Experts of a small language model: vocabulary 30287, 64 experts in each of 3 layers.
Below are experts of layer 2 (counted from 0) of a mixture-of-experts language model. Rows are named down (a neuron's output weights, with its number) and show model dimensions 320-383. Each number is 200 + 30 x the weight over its row's rms, rounded and kept within 0 to 999.
Before each expert's rows: a language model's description of what the expert responds to. This comes from a sample of Wikipedia text that the model never trained on.

# expert 5
It responds to: Month names and date commas as in 17 March or June 24, 1999, plus nouns and names after "the", like president, museum, Baldwin.
down0,207,187,163,202,204,221,203,255,162,250,189,200,265,186,210,180,156,136,176,182,267,224,242,249,203,227,145,201,193,209,260,194,247,250,170,165,189,228,225,133,201,196,179,186,220,214,190,142,245,191,193,187,187,226,228,261,158,168,154,198,198,210,225,173
down1,184,225,167,202,200,210,272,171,191,165,189,225,194,170,179,193,193,162,161,230,167,178,215,125,191,166,163,173,215,236,159,191,240,214,225,195,140,194,223,241,214,234,157,214,202,224,207,170,163,169,207,208,181,204,177,233,252,190,247,229,261,225,194,174
down2,190,169,198,198,134,183,276,150,201,197,220,216,240,179,179,163,262,202,198,177,205,189,191,166,169,216,190,218,256,224,200,214,213,215,247,201,257,219,239,205,207,152,183,180,198,245,148,170,204,206,157,256,238,197,215,227,188,175,239,160,217,235,162,222
down3,200,180,212,240,188,174,251,190,169,223,153,211,219,147,135,177,233,156,213,224,111,186,203,274,182,223,200,203,169,226,227,153,195,195,221,212,190,197,218,126,202,187,207,195,228,162,209,206,166,208,178,203,193,245,252,254,166,260,247,197,150,175,169,155
down4,221,179,210,201,187,150,203,215,224,114,185,162,205,149,212,198,240,144,249,138,165,199,193,220,165,141,193,244,188,156,188,204,166,158,205,151,242,242,165,168,196,199,124,185,206,198,171,210,190,213,226,196,214,171,228,264,213,157,218,273,207,211,202,185
down5,217,174,195,230,197,182,177,180,230,194,155,173,243,206,242,194,224,173,205,230,202,231,130,216,142,239,188,144,213,257,216,267,205,169,215,263,228,180,208,169,207,171,208,202,170,146,180,183,221,230,247,221,179,213,207,197,245,207,165,179,221,198,244,205
down6,229,177,197,194,215,244,181,259,173,223,169,166,215,195,264,187,217,220,209,225,219,223,194,283,136,262,208,132,204,212,205,241,197,219,200,208,212,244,180,205,177,157,141,192,208,221,223,225,247,228,153,229,187,192,196,199,150,193,232,255,204,246,203,182

# expert 29
It responds to: First piece of a capitalized proper name after of, in or the, such as Fort, Los, New, Windsor, Antio(ch), W(ii).
down0,251,235,155,202,183,227,198,217,216,202,182,156,203,224,216,256,165,146,228,208,209,179,157,233,214,179,179,164,268,227,217,158,204,152,197,135,183,176,175,239,183,211,227,204,242,191,199,192,183,233,220,196,189,209,177,230,246,192,196,210,243,202,218,188
down1,168,157,244,231,167,205,164,228,209,197,216,201,208,190,213,190,196,196,228,262,150,245,161,157,189,196,230,217,196,186,219,171,212,188,184,189,188,218,211,172,181,197,189,222,197,242,179,142,243,236,218,199,209,192,243,226,220,141,225,184,210,250,181,235
down2,179,243,219,184,208,201,147,228,192,187,239,235,226,220,229,186,229,207,217,201,148,211,218,186,193,187,215,208,158,232,162,170,202,217,155,167,216,204,191,203,213,202,147,170,231,204,193,224,163,212,153,228,173,223,251,227,213,176,220,169,231,207,192,210
down3,210,185,150,210,175,139,229,193,195,194,163,167,294,200,219,172,230,200,195,161,224,185,196,183,206,218,126,228,170,187,179,265,205,168,147,180,256,170,190,164,193,227,179,255,229,245,179,192,239,235,207,177,208,212,130,219,175,251,206,208,197,169,230,206
down4,131,204,164,240,145,132,236,219,202,212,189,184,239,179,164,227,210,131,257,225,176,178,233,235,212,195,207,179,222,199,222,191,213,214,204,184,177,209,271,200,249,181,200,168,223,188,246,170,199,183,129,198,169,194,260,184,265,243,190,225,181,221,195,152
down5,186,230,211,201,237,195,234,214,191,165,210,201,184,196,246,204,260,173,123,222,162,164,252,125,162,191,167,232,223,163,177,217,209,224,197,208,220,215,237,157,219,248,202,192,158,200,203,178,177,178,243,186,215,153,166,224,186,215,212,223,205,232,176,216
down6,198,212,202,191,220,212,212,178,182,276,159,228,172,178,205,163,191,206,157,166,153,257,164,171,178,224,199,224,92,199,179,204,133,205,198,247,237,134,268,234,219,162,167,201,208,175,232,239,187,236,204,177,217,206,217,217,237,180,189,204,210,218,176,231

# expert 26
It responds to: Opening parentheses after names or titles that introduce years, birth dates or notes, plus agent by, brackets and quote marks.
down0,187,177,215,205,227,197,200,242,210,248,177,244,138,168,190,199,242,220,232,267,201,241,166,162,232,216,225,112,202,243,182,189,276,211,173,201,235,259,238,126,209,163,217,226,188,252,182,191,188,228,237,205,155,194,225,182,193,212,203,226,186,235,153,178
down1,187,212,176,143,169,225,195,175,196,160,247,157,225,206,230,178,134,161,188,192,235,202,196,171,221,168,201,159,147,239,197,242,141,241,223,213,170,132,173,263,230,192,157,202,149,212,225,211,188,199,243,164,197,189,166,202,171,246,202,160,273,205,187,149
down2,259,196,182,206,204,233,219,148,197,176,160,174,193,222,180,232,197,220,155,250,275,153,207,208,214,221,223,177,198,235,195,159,165,189,239,239,196,181,198,196,190,223,219,155,178,187,178,165,201,214,176,222,242,147,109,188,201,228,158,182,215,202,227,114
down3,204,193,178,204,192,198,279,228,208,212,199,183,126,245,183,165,197,202,195,202,166,193,219,162,215,199,201,216,201,218,230,197,241,170,213,206,164,265,202,212,223,228,200,252,173,268,175,247,214,199,269,208,232,154,191,190,192,234,205,192,189,182,214,227
down4,200,208,232,201,213,217,226,180,190,200,219,210,242,210,171,182,229,194,155,200,182,215,207,152,232,219,199,170,246,197,166,183,180,154,168,167,207,296,199,218,152,195,224,152,178,204,165,252,222,180,185,226,223,201,197,238,196,174,177,150,184,192,138,213
down5,246,229,203,187,204,187,198,192,236,246,157,188,194,186,168,217,171,223,220,237,275,186,221,242,235,181,183,215,211,190,140,187,143,205,198,193,166,184,187,185,196,190,218,183,176,201,229,198,165,169,165,217,173,273,196,199,160,192,176,215,166,175,170,222
down6,164,223,242,222,176,160,146,192,183,203,217,188,198,165,185,162,198,192,201,238,185,157,155,247,159,191,220,215,176,230,189,218,214,233,196,158,207,187,180,153,208,250,171,205,151,227,165,218,216,208,215,228,202,190,112,218,234,225,232,182,200,224,221,165

# expert 51
It responds to: Opening parentheses before converted numbers in tables, like 38.8 (1.53), plus units like sq and sentence openers However, During.
down0,192,187,199,225,174,182,231,216,161,179,190,181,215,207,215,210,188,206,201,199,150,215,151,239,146,215,193,203,257,230,237,176,190,214,199,154,177,250,170,188,202,176,222,272,208,187,196,204,172,241,214,191,214,196,189,197,192,206,232,146,200,192,225,169
down1,237,147,228,260,194,229,196,219,244,248,228,212,204,208,228,233,158,170,182,184,213,175,196,140,188,224,245,180,177,228,210,156,203,195,206,204,131,182,215,172,189,214,233,186,133,151,222,172,212,166,231,215,202,205,217,237,240,235,219,225,209,203,187,192
down2,159,123,203,203,228,190,227,252,200,241,167,146,267,202,236,205,213,198,195,197,200,223,202,254,198,162,159,180,193,170,208,217,190,182,144,189,203,180,194,196,159,245,176,187,246,192,201,174,196,159,196,256,215,202,209,184,220,186,213,224,165,199,199,186
down3,232,191,193,225,181,210,209,193,171,198,236,223,225,231,232,223,217,234,236,194,161,207,179,214,185,204,213,169,171,231,227,213,200,212,170,231,187,218,179,153,211,213,149,127,256,227,178,211,181,181,196,208,187,193,223,170,272,201,268,218,145,217,212,131
down4,178,129,197,169,277,192,189,206,152,178,184,187,193,213,193,213,181,222,194,192,151,190,157,256,222,195,180,188,205,173,173,225,194,201,201,241,225,266,196,237,159,188,229,178,136,213,171,144,180,212,212,223,200,188,228,198,237,220,185,173,250,206,209,223
down5,206,184,214,280,191,222,106,223,185,197,189,247,203,189,223,240,209,244,165,187,261,164,185,232,215,161,203,154,230,201,261,158,194,233,166,178,195,263,201,193,205,242,210,209,260,163,217,182,178,226,159,235,192,232,227,185,216,244,142,194,235,203,188,199
down6,165,191,206,164,145,208,171,224,246,223,227,172,203,282,192,247,195,249,133,248,189,120,196,143,175,212,222,249,186,229,164,206,256,174,190,218,190,219,208,188,244,244,256,194,210,208,168,199,226,186,195,160,180,187,158,234,214,175,157,205,189,196,193,226

# expert 12
It responds to: Middle or final word pieces of technical, chemical and taxonomic terms, often after c, such as dodecac-ar-bonyl, lignoc-ell-ulose, oxytoc-in.
down0,202,206,201,204,171,231,211,223,186,258,122,255,217,155,203,203,180,195,182,183,194,200,200,225,263,236,127,236,177,168,218,188,231,172,177,240,194,174,227,189,177,158,162,186,202,167,236,190,197,183,187,212,264,220,206,213,203,220,165,193,163,141,247,192
down1,171,206,240,239,214,199,182,147,236,200,174,196,221,176,238,212,161,142,188,216,203,234,145,178,144,223,230,233,215,116,283,209,187,170,206,199,192,179,254,210,212,219,163,240,185,208,219,168,210,213,246,194,212,145,193,211,174,166,240,233,215,214,193,230
down2,185,273,186,166,194,205,184,184,203,199,187,183,206,191,201,187,232,235,212,169,157,217,125,202,218,163,216,192,219,145,224,207,208,209,225,184,228,181,223,183,216,193,190,224,182,208,231,227,202,233,248,192,150,169,172,163,227,240,187,201,171,177,162,211
down3,174,214,208,190,191,217,165,298,158,153,200,173,225,244,180,209,201,183,262,201,233,216,238,191,196,179,240,208,184,149,161,220,201,235,222,182,225,170,159,196,239,269,190,179,216,207,162,215,254,198,202,179,184,196,227,238,253,137,198,227,191,202,260,179
down4,173,154,255,157,199,232,210,216,162,227,188,179,196,186,187,191,180,204,213,191,239,176,248,237,205,164,248,227,217,200,226,245,194,204,216,185,233,220,184,208,153,227,222,212,194,151,241,197,229,202,178,198,249,176,218,217,170,229,205,160,199,248,182,214
down5,187,138,215,170,207,170,240,184,188,139,165,212,178,212,168,151,161,149,231,216,196,219,141,187,156,156,271,213,177,195,177,208,167,155,183,146,233,198,161,205,183,154,164,189,179,216,192,160,233,200,247,166,180,153,239,181,216,236,184,231,190,217,232,197
down6,168,202,186,237,191,205,215,158,222,254,252,258,180,195,175,209,211,216,232,235,258,199,197,261,209,190,176,262,256,205,176,184,207,186,214,235,208,136,190,179,160,214,176,204,153,189,168,192,150,187,227,174,158,175,204,174,196,205,222,190,239,182,265,190

# expert 45
It responds to: Common nouns after determiners or adjectives in prose, such as team, game, life, film, bands, performances.
down0,225,182,208,169,225,182,202,179,163,213,245,223,213,262,175,203,229,217,172,240,221,152,202,243,168,251,192,215,165,140,197,208,200,187,162,190,223,186,242,218,230,197,201,191,230,229,214,207,177,216,248,178,190,270,176,177,204,211,208,160,240,189,161,186
down1,222,225,194,201,167,240,169,162,182,240,204,210,214,209,180,225,204,245,246,168,226,171,208,202,184,267,159,185,246,175,221,165,181,198,191,208,164,190,185,235,163,152,240,196,168,195,180,244,200,205,223,231,217,214,196,225,243,174,161,246,218,217,292,188
down2,195,170,165,168,189,238,243,275,222,222,190,219,220,139,235,159,200,185,164,178,248,148,210,173,205,209,191,213,207,234,210,225,168,162,175,221,203,187,182,248,210,223,209,182,176,201,192,230,232,186,145,197,230,207,217,198,161,192,198,192,197,191,190,180
down3,196,175,219,218,176,189,208,163,202,163,173,242,178,192,207,189,169,172,231,161,263,206,175,163,208,170,177,195,183,190,237,271,157,215,199,200,250,232,208,212,174,174,187,190,203,159,252,158,183,188,251,162,221,239,160,217,205,206,139,215,204,159,174,238
down4,144,285,211,203,203,197,215,201,181,219,206,153,185,199,140,195,249,223,243,185,186,231,163,244,202,168,184,205,153,208,230,183,194,176,260,201,247,164,217,213,186,187,187,180,250,233,208,243,152,224,234,201,195,237,194,144,202,197,219,257,187,134,223,142
down5,203,163,186,196,232,179,259,149,232,138,166,197,218,184,197,192,191,201,242,251,214,179,196,174,249,164,231,205,208,200,203,176,235,154,185,187,162,239,197,200,229,214,218,216,174,241,206,158,191,218,195,232,174,172,167,161,167,146,231,195,179,147,213,232
down6,222,209,155,235,256,200,164,207,197,200,257,192,210,183,189,177,150,219,185,226,183,203,205,237,229,168,185,242,147,174,208,229,108,211,213,213,137,182,172,161,158,196,225,198,183,176,284,164,228,184,219,259,187,166,207,219,209,186,183,240,197,142,209,207

# expert 0
It responds to: Conjunctions joining list items or clauses, mostly and after a name or noun, also commas, for, or, but, than.
down0,177,155,244,180,144,159,186,215,222,240,224,247,220,210,245,194,156,179,163,236,133,162,252,207,155,158,221,205,218,221,195,223,261,181,215,205,184,220,225,250,179,211,152,181,192,165,208,214,207,224,220,155,228,189,217,168,158,212,206,238,260,234,208,155
down1,212,224,146,139,201,210,213,228,185,197,165,155,161,204,265,166,181,186,213,142,237,229,170,152,221,195,240,153,222,200,232,151,194,198,213,239,198,231,210,203,167,127,217,151,162,187,200,189,211,251,239,174,203,215,213,194,174,231,175,177,189,213,252,277
down2,185,253,188,161,138,190,180,253,217,156,216,144,178,279,187,194,258,181,255,229,140,226,200,182,176,193,197,140,197,220,231,241,275,212,252,204,143,229,220,230,161,190,184,205,216,203,271,142,209,211,199,182,230,172,193,181,194,205,190,201,207,228,175,220
down3,214,200,210,216,236,178,240,169,182,226,167,216,227,212,221,180,199,186,212,241,201,221,201,197,137,189,175,218,179,177,218,204,222,192,174,189,224,198,177,166,197,158,186,165,163,283,201,200,183,176,219,169,208,190,172,184,205,186,187,224,216,198,205,167
down4,207,234,170,206,193,170,240,251,176,185,192,213,196,173,196,202,210,278,199,172,242,218,184,191,242,190,232,220,192,193,179,210,189,194,204,191,268,221,198,208,200,199,210,237,173,164,223,147,214,189,186,182,215,137,279,205,142,186,186,255,218,174,191,176
down5,227,185,244,158,193,267,195,231,180,192,150,235,145,176,214,155,244,183,199,160,147,209,179,215,185,177,211,178,194,240,175,165,198,169,166,173,174,173,163,180,223,216,175,200,212,163,205,247,161,206,224,218,175,208,227,178,226,201,222,222,174,218,193,166
down6,147,190,190,258,203,156,177,203,216,219,181,210,181,190,179,187,192,155,206,215,268,160,176,226,207,163,210,177,199,181,194,205,159,239,182,168,168,177,178,207,222,169,176,169,230,190,200,144,201,162,217,230,219,216,201,191,210,205,181,244,203,198,213,261

# expert 59
It responds to: Nouns after "the" in names and phrases, such as United States, Institute, Conference, same, latter, plus relative "that".
down0,246,179,188,192,206,209,179,256,218,245,229,220,165,223,196,256,152,202,202,246,200,193,188,165,237,165,226,189,189,145,194,156,227,153,151,196,212,192,186,176,225,183,234,208,212,171,221,221,160,171,223,189,234,180,219,167,164,224,221,224,170,245,233,208
down1,176,207,238,195,217,202,204,208,209,229,131,175,214,181,188,212,178,173,224,242,211,240,185,180,242,211,209,174,154,213,222,221,179,244,197,188,176,209,191,203,259,218,201,179,210,201,216,121,211,192,190,182,208,254,148,159,228,186,175,182,136,204,232,206
down2,131,189,174,251,195,211,210,219,144,220,178,232,237,200,180,212,242,245,239,149,177,203,220,153,182,286,266,198,194,181,230,230,219,202,157,203,178,165,151,171,211,168,198,231,148,192,239,163,189,240,191,200,196,207,238,225,218,230,252,186,167,201,155,226
down3,178,170,151,206,191,176,192,151,183,213,215,171,205,171,181,187,204,262,136,239,189,176,159,239,210,204,214,207,191,212,211,220,225,161,209,159,230,192,191,220,187,230,226,224,199,237,203,199,162,167,137,249,205,202,176,242,185,246,219,204,182,216,244,147
down4,213,161,184,186,210,214,179,195,204,175,253,120,203,227,220,253,151,186,156,240,173,185,199,253,213,229,211,273,236,200,206,226,227,193,169,226,157,254,174,150,151,226,187,257,216,171,161,258,224,186,220,146,177,210,247,194,177,221,142,196,241,224,255,187
down5,197,204,199,171,210,226,214,199,155,216,195,158,241,194,232,180,219,164,207,194,195,154,214,236,180,156,238,174,249,201,213,195,160,164,218,209,165,133,170,181,148,217,238,166,228,205,172,176,217,202,188,201,202,186,209,195,202,250,156,235,200,194,226,145
down6,257,221,200,223,156,247,196,224,183,182,151,219,215,187,258,204,200,222,247,245,206,165,221,143,169,194,224,200,190,215,214,163,195,210,267,180,94,279,223,177,140,204,200,158,249,192,150,200,205,190,199,216,188,198,185,186,151,166,198,195,169,219,289,177

# expert 10
It responds to: Surnames and surname pieces right after a first name, often in cast lists or tables, such as Shaw, Smith, Dole, Gates.
down0,236,219,161,217,188,179,189,203,189,189,211,226,115,183,242,224,165,148,191,214,187,208,165,225,187,181,167,192,152,191,251,221,239,236,214,203,230,208,231,240,249,212,181,133,204,205,163,236,222,234,232,207,230,211,166,232,159,189,200,164,220,184,186,198
down1,258,204,177,163,142,196,205,215,178,159,199,215,187,151,252,190,218,210,133,203,225,214,200,229,229,213,191,233,224,176,239,235,210,156,182,165,171,223,161,177,212,114,218,191,222,236,177,213,234,195,194,244,200,214,215,195,203,218,283,208,220,199,166,170
down2,174,215,174,188,204,231,215,150,178,192,221,208,224,201,176,200,157,245,200,195,186,212,169,228,186,232,173,259,186,195,239,190,166,221,256,234,239,147,195,185,191,141,212,172,200,237,228,199,232,173,214,183,199,175,154,187,242,207,214,229,166,214,212,184
down3,178,182,167,186,214,168,186,214,221,103,154,138,184,161,207,167,198,200,186,143,189,200,260,194,184,215,186,145,202,181,243,198,150,193,210,234,206,156,210,222,213,157,131,192,240,201,186,219,185,223,162,142,156,240,203,158,200,208,205,238,163,208,181,176
down4,195,203,183,177,233,154,249,223,204,196,202,219,207,196,138,238,232,164,171,179,224,170,117,174,188,206,187,184,200,245,211,229,239,231,238,198,211,169,190,219,196,212,186,223,204,180,196,217,155,238,164,226,233,213,221,128,225,226,182,199,215,248,216,175
down5,218,245,221,185,258,214,188,123,185,231,227,231,220,219,245,186,128,194,180,217,168,191,197,162,160,171,190,211,222,185,212,164,180,194,199,206,163,191,221,179,184,227,201,166,264,211,263,211,157,254,232,188,197,219,251,232,196,152,219,169,181,137,112,200
down6,181,183,210,197,209,169,212,191,201,188,201,197,157,192,207,208,206,232,198,232,196,168,207,191,202,216,171,158,172,213,242,157,223,221,189,152,308,238,217,228,211,232,211,209,206,181,222,166,175,223,174,267,176,176,187,282,132,153,234,223,234,255,154,202

# expert 43
It responds to: Articles a, an and adjectives after the, especially ordinals and superlatives, such as first, final, highest, longest, worst.
down0,182,192,176,255,184,198,223,190,200,201,146,272,239,229,206,186,204,189,191,174,176,202,159,208,206,201,160,249,215,183,196,241,224,180,208,189,185,173,231,206,213,215,197,231,171,161,263,215,176,227,227,221,193,173,164,254,204,206,165,226,197,186,182,179
down1,225,225,240,143,190,210,275,197,209,206,180,252,235,196,223,214,236,206,179,204,165,183,219,219,181,184,228,226,217,200,197,190,199,126,199,154,169,209,173,177,223,192,120,254,211,180,204,212,166,167,239,198,169,194,209,224,184,186,243,191,166,236,224,168
down2,154,253,242,251,185,221,173,241,154,173,194,255,198,223,226,251,243,172,177,167,222,182,168,158,230,159,225,196,173,191,176,177,217,229,192,222,186,210,232,225,182,226,165,272,198,236,146,181,184,218,210,208,191,168,213,199,170,200,156,231,173,250,172,279
down3,235,190,178,205,177,168,171,183,173,193,214,222,231,198,227,241,233,270,200,206,187,217,226,273,200,243,224,212,212,166,183,188,211,169,177,225,238,200,215,239,178,226,167,204,188,200,224,192,151,196,299,165,233,176,167,177,217,221,219,202,260,208,225,210
down4,225,256,204,239,219,186,153,222,279,229,203,246,213,214,225,205,180,141,213,193,252,201,174,216,218,201,190,234,195,109,225,281,180,180,207,180,169,204,148,194,184,135,233,198,271,185,178,218,242,192,225,163,241,164,200,223,206,233,210,239,212,199,140,205
down5,190,181,145,198,190,148,194,180,168,250,210,171,195,193,159,205,155,161,222,197,204,216,194,193,220,184,177,209,221,187,187,217,235,182,197,196,301,229,229,243,186,185,209,226,190,166,219,249,163,173,195,214,182,179,165,206,170,247,202,200,204,152,179,148
down6,136,187,203,182,208,187,255,159,188,189,193,236,213,197,238,255,228,214,168,228,189,205,171,168,211,191,191,192,210,182,214,218,224,199,222,169,201,166,216,164,240,221,278,253,221,215,222,165,149,178,170,213,230,178,219,181,233,162,158,209,159,201,206,191

# expert 44
It responds to: Row-ending pipe line breaks in tables, and clause openers or main verbs in narrative, such as However, that, This, says, wants.
down0,219,182,168,194,162,222,249,177,241,222,179,176,225,219,182,244,223,233,144,129,216,213,231,179,152,185,212,194,163,186,237,197,178,188,167,220,180,206,180,205,209,176,195,183,229,227,248,219,174,216,134,191,192,176,169,221,196,200,238,201,180,247,195,193
down1,175,204,181,173,184,189,215,222,197,165,208,223,164,155,221,193,223,178,219,201,214,183,214,233,253,237,177,264,169,206,154,143,181,182,158,156,197,271,243,170,196,224,234,213,224,220,196,195,187,181,189,186,192,253,195,197,148,180,242,198,235,263,241,181
down2,232,212,198,179,232,221,211,237,222,167,216,191,186,187,206,173,213,148,219,142,235,198,184,229,182,179,226,202,197,182,218,224,218,259,215,208,187,205,215,228,235,208,216,206,210,213,212,177,248,168,214,139,195,187,187,196,189,221,193,211,211,179,143,213
down3,190,191,235,232,261,193,208,177,178,217,244,199,177,174,200,242,178,193,195,174,176,166,241,256,229,198,168,222,246,208,184,255,198,222,221,226,190,156,219,222,168,171,226,194,208,159,208,220,228,215,260,231,219,202,160,207,227,194,222,184,178,163,236,256
down4,228,192,147,215,253,193,225,209,212,248,181,236,197,208,171,206,137,157,153,196,245,193,138,194,161,209,234,218,190,185,189,190,200,162,228,192,201,222,218,209,177,229,140,204,183,181,167,223,195,202,216,149,238,246,209,231,207,187,227,243,183,211,161,210
down5,202,229,122,220,227,160,212,251,231,147,183,169,186,238,268,200,136,213,202,151,203,183,223,175,201,123,227,206,255,228,176,164,215,149,206,189,219,165,139,140,195,228,192,168,207,219,165,144,181,167,231,168,229,165,206,255,242,226,187,251,208,225,206,201
down6,144,272,222,157,196,220,232,220,255,183,227,217,191,191,197,200,198,171,195,140,212,203,163,180,224,165,218,184,162,200,238,241,218,222,196,170,181,209,177,174,183,171,214,174,202,248,228,254,163,209,167,189,209,197,231,173,165,170,220,198,206,170,185,195

# expert 28
It responds to: Short inner word pieces like ic, ac, ch, al, i inside rare names and technical words, such as Amer-ic-aid, Villav-ic-encio.
down0,183,252,221,141,205,205,228,202,214,207,198,174,265,242,220,199,190,154,185,154,236,166,172,156,235,241,255,170,153,200,184,199,195,147,213,162,204,245,247,198,199,233,163,203,235,183,227,217,232,250,191,137,238,166,206,191,199,190,193,193,158,162,217,194
down1,159,249,189,211,197,202,181,200,243,266,180,223,161,170,230,242,129,202,185,227,225,153,212,200,211,178,176,183,196,222,209,171,206,188,191,163,225,179,190,167,221,87,284,157,165,242,215,194,196,184,203,134,147,164,175,214,170,206,163,218,197,192,201,220
down2,250,195,207,188,147,209,255,143,208,216,205,224,196,219,210,220,215,249,227,203,207,164,184,203,212,190,191,166,188,207,148,194,181,235,240,176,197,132,202,236,186,150,197,212,234,213,225,244,153,171,204,210,200,212,210,212,197,218,297,182,188,234,297,166
down3,194,147,167,215,144,131,218,148,210,174,170,164,139,198,190,263,179,214,171,170,134,243,234,234,170,151,150,194,212,220,199,258,182,217,197,224,217,184,220,205,201,195,207,158,203,205,227,230,200,189,118,210,280,199,151,138,194,216,147,158,188,172,203,222
down4,168,179,209,204,205,251,178,160,225,214,217,253,188,169,231,189,163,286,236,222,207,210,209,203,189,206,198,188,198,250,184,235,181,159,195,211,169,129,150,169,225,217,241,216,179,222,201,212,229,182,183,162,209,265,184,185,239,207,147,167,203,191,208,196
down5,251,183,198,196,198,196,168,220,177,184,168,237,174,206,190,162,183,168,195,210,243,225,180,176,206,166,191,270,216,156,186,173,176,215,195,215,180,187,173,200,197,192,217,184,170,230,196,194,221,202,235,202,215,137,171,229,169,164,173,199,219,234,185,190
down6,197,192,208,218,167,195,210,233,252,200,201,235,172,214,210,222,237,185,168,216,236,169,185,222,208,185,190,169,189,220,197,221,215,207,163,247,153,144,176,198,171,155,114,159,183,222,264,223,209,155,237,208,223,200,222,207,234,152,231,211,175,185,176,214

# expert 50
It responds to: Commas after place names or dates, as in Tucson, AZ and June 26, 1986, plus month names and in or at before dates.
down0,183,200,236,227,216,192,226,192,189,256,204,203,190,154,122,147,224,195,216,218,214,233,168,241,208,200,210,156,164,185,175,263,160,144,207,208,201,193,191,210,190,185,207,146,165,192,136,151,212,273,191,187,160,233,166,203,238,164,217,213,184,210,186,242
down1,222,260,232,229,198,223,219,238,195,149,185,175,174,264,233,186,220,184,143,175,202,199,225,260,139,126,230,189,218,146,220,191,191,243,197,197,190,200,129,221,164,237,177,192,139,216,140,177,197,233,234,182,192,222,220,163,216,185,209,235,207,176,216,151
down2,196,197,232,198,203,236,180,214,144,232,222,209,214,224,204,160,214,239,236,152,163,256,217,183,221,211,220,186,171,222,190,160,221,170,181,133,179,190,237,173,200,183,189,226,218,268,229,208,236,187,152,226,230,201,167,193,210,179,219,161,223,207,227,185
down3,214,159,200,160,238,193,228,264,190,219,224,193,199,164,214,247,191,188,223,214,228,208,185,217,206,211,188,204,224,212,220,217,196,203,202,174,189,180,221,173,206,204,190,206,244,229,183,171,219,251,213,244,133,183,223,143,216,191,195,225,141,195,174,199
down4,175,237,163,249,186,209,245,218,249,179,149,175,212,220,225,214,200,220,126,186,192,148,212,201,273,164,202,244,186,163,200,145,189,196,180,208,202,179,224,227,192,184,244,158,177,181,203,221,182,208,216,190,139,180,172,224,253,210,231,223,176,225,209,202
down5,208,209,205,212,211,231,201,195,224,263,154,211,249,216,180,211,196,224,167,217,194,199,254,158,255,225,170,193,152,201,269,256,210,181,204,170,217,140,192,174,231,193,174,182,258,203,185,177,169,182,195,220,256,176,196,226,178,180,234,196,140,140,234,179
down6,232,163,217,198,158,180,220,164,171,210,235,198,200,197,196,206,171,189,216,212,190,236,177,230,178,186,223,225,199,139,194,164,194,184,217,182,145,206,219,194,229,200,195,196,163,214,182,191,207,216,185,168,187,209,171,180,173,221,151,210,202,150,187,207